From a checkpoint of a small mixture-of-experts model trained on Wikipedia: width 224.
Below are experts of layer 7 (counted from 0) of a mixture-of-experts language model. Rows are named router (the router's row for the expert) and show model dimensions 0-223. Each number is 500 + 25 x the weight over its row's rms, rounded and kept within 0 to 999. Numbers have three digits each.
After each expert's rows: "gets" lists some tokens that make up at least twice as much of what it gets as of all text. This comes from a sample of Wikipedia text that the model never trained on. Tokens count by the router's weight.

# expert 15
router:490503508531484506484517448519521503515479527502525520526521494459485509500482573480455446477501507522507474470486520502538500520521481491483525507529437485472454487501518493465491489495499458507577496489525518530549501514529505524516515496509524518512518500489491525536485529461497550478475493491487494490481472524520515524484474490512501467466484487499488508459521452562474491441534480524476492497507535451490480527536470475446502496484493506516545539492481514473500457512509474509522494504550478461481512482467492518492481444494491521505499499504523509532516560517504523525432475517492498527479489509474509507487502484473470511496524472530483520480505482541493500483526
gets: " |", ",", "-", "|", ":", "0"

# expert 12
router:501513504537507495488482497473440506493519504495509530514474500511527475492511458503507520498559515524525502488467495468470503507497492471517522523542557536502486526528517511496536492501484518499498504473519533498474498492526513495503476473474511458465509525529540461484502499531578506506479510526516493477545526457486463491514531479461463549532511486492519529530472497465545506500482487505494509491504462530484518535498510503490485536516489487481554484529516498481477554490489495467498509540494540491534497537511514542502508514500517498490460473532506476542498470494445483499480507487506402524550464531503511523503523470528571493489476462485487494516506479495496492495476
gets: "ed", "ing", "it", "s", " in", " to"

# expert 2
router:471499484527516479505493488473515489488487482495479485499533481477522501485505534499479526528479510469505481498472511502508472497437498516478497485467518496508499502502506482527482462521477508546520537511478489530511490491489525495515483539532542499464532525517494474546462444525464507542512493471501514466484472517458501475460536484482503476484492505523487486464509473494505491515558480519501500488437546483514524466525483501478476509518515523503495533488473483513517427486527437491507476484474511506485525510500453501484455443497502518491526464522497531476523547530521526495454519496487484528467518526537522483493492497552450518464551475512499476510480513449566517481504
gets: " the", " a", "9", "0", "1", " an"

# expert 6
router:524476487494510543529505529471491538509518527502508456496490519516531500507491477513511536497517465452460510513496484503470482487580515484521527469475538522517468473520490532481522545488546521474506469531463454440465456502458500525509526488486510487480478493521501491496518506498474502478510478484533480491513477529498440506496497538520493508523495508518494487507455525503495482536478523477481458519523473490521486529484495543579506485529519491522472517491454507494486484551485538500528499502532491529502507486497489526524543493507477519515482501447490546543510490463437506487512479494532492500494493536492534504510524493491518489530457555474535522476490516465495495529488
gets: "b", "m", "i", "p", "ic", "g"

# expert 3
router:509498484523479486468483503509481467502488513471522472512509461506507541519503558494474465522527457515519472464504530504504480504502451522465478492483460444489511484466507508508489504556507491518525530515504501553530483533511508460508484472482442482497530535485477458526463515499490501514490520540497451486471502447503491548529451487496456512491510525494474536473511461464511503492496446516519520486509529508501525491486489493492521480482508538518498481528498508500507515490527464450444474481446503470491493491494465572490507478527488531526504511514482544508528470521508474522506500478444508523492521531512527495507477503492441517485496501521454491516527463520493523463491
gets: ".", " (", ".\n\n", " |\n", " \"", "==\n"

# expert 10
router:519500544527465478483545482472523476478458462467430501524499533537494529460534508477506535489497493461494510535505503484533524516471473526531485496488464490492497510495471499487500492520490523535504526502571514529495473497499497544427512522555467523548482508476479523519511509490477492507459541481451468527542474473524507465470498498480510514558486519516498484518544513560481447507508456522494503522497500524499483502488504488513528509497500496483510496460493535465493488528471487545515517508502509471472480485462520439518518500499478508497528483435494463499501501483534520478481508494495529450506469501490482502512488477503466484526525512487483523504507513487504543506508
gets: "\n", " (", "-", ":", " Species", " Genus"

# expert 11
router:520514500443551473493531488497502552488470512544530474502484515528528490482496456451500516511512523489476496475492499506501484498480535466495475521495507486524509500497497525483518519521479507491469522504494467552503480479453468511523479483534502509508462442539485502495509492490489481513481486537476498513490518542516491521500519506542454510499484491500495539468464501563490497511481490432461548543511518477470472479510462492514490496493509543487426476479479468529539492491527510519516517503528498520498496543514479514542529452458474539460504503513507475500506474497523516500504480506528518468495496496451463435487466535488471509467517513505491469453479515502517504516454
gets: "ar", "an", "er", "al", "l", "in"

# expert 13
router:446495474523534430440520535458540491459497501517483495512499462494468522529510495477525457496512520535522476470535517509517506486498468520507498490510501447478540528463522471530461481504500558521530490517519460522479484489506496457525514474529447447529476506498517507516459510475525541488513496457545496491495510512486514472507474489515506500481526492477486497532512476457504498497514498465490507493483495494522490455483477489467492497507483524517527475545493517480524465477485454497474513456476480463502523459521449542497466545532521531514496514544456492489508486509503511522507510480508453514534503509494539452492492506487497509507524508507511512534504508512486476455544
gets: " and", ",", " to", " was", " he", " is"

# expert 5
router:496502525513494520457471521519491448480493487494526518465517489478479478523492465519507507439485504502495536504533491466473532526502530459526447516503495500492522480553496485531516497466477478523483492467473472457523545501511507513470538562501514517515513485465505513487507509539537483547500471488446539497498537460496521496520492521486571541498498492494505492500517534468502542471504517503494441483504550509488503489460510543492511507462481484501525531477522532489481524481515485515484510514527508497496489535526552463461478539512519429484454480527489493461502528484511495507509483494511536491464481499500480495504479503501512504479534509503492519475509481483522433455521
gets: " |", "|", "–", ";", " /", "am"

# expert 14
router:502495486493450462495454478476504465510503508522490570472472481475482484517486530454477468505485518469465488474471528544534511500445508475456528525472463500484510498484501465498480489453522480472550468473525482473496532506480501508488478536545534490478501522465480509494474497466510511484487522522497487493456510486474478493525501501434528458506490488497518493460495449475471495514516510527539504495488563508508522451526470493502493483477514491510502518504532516495537507528527489530496492495463517515507523524521522475472449513475519496509506498513468495516502568506509496525454472540457467505462548508481489480513526477525524525482510509477509482555485463491522483512502
gets: " the", " The", " a", " of", "'s", " his"

# expert 4
router:477491490523523454530542520516430518497513503514458461544502441507496503488499477505529520519475515537498471527495507471495516485498508538553492479487550536501482504517528521496505535508500477512477533505497508502496457471520509510508508480447509515461533522497486474474481465491478538526495499509539522507478554503489479500521539501532491474530499481496550499507482466500534524508478505487517490495484428471515488571515513506516493477521515476508492491506479493532464497513476548519529500492476501513537511517512488471531513504525481477507491489482484497508493467455454467508509503518519420508539495478487474515518528485475528498499440539476495508492459490525435488539505
gets: "ing", "ed", "s", "es", " of", "ated"

# expert 7
router:546511472554463527502505520518465456516516515496511525530528447489508522513524521508463493478470526522531489448510476505485491514483503465482486487515482505471464499514484488536461482533507536482555539512518505448488576511497478477468469523489433512471538522494504520525499542487524503503523485477457536500491489482501515516537539482553485500471518517498467488518516517542477511485477499504489482469492538533527491486493472493460478520515481499518511514497548475500480510460521493476494466493506501465525514470521486493490504533499495525517525513488475535462476499482525501477492499535468519479481543522501478522486444488537509535528534505538475469484491482500460481446494
gets: " ", "1", "2", "0", "3", "5"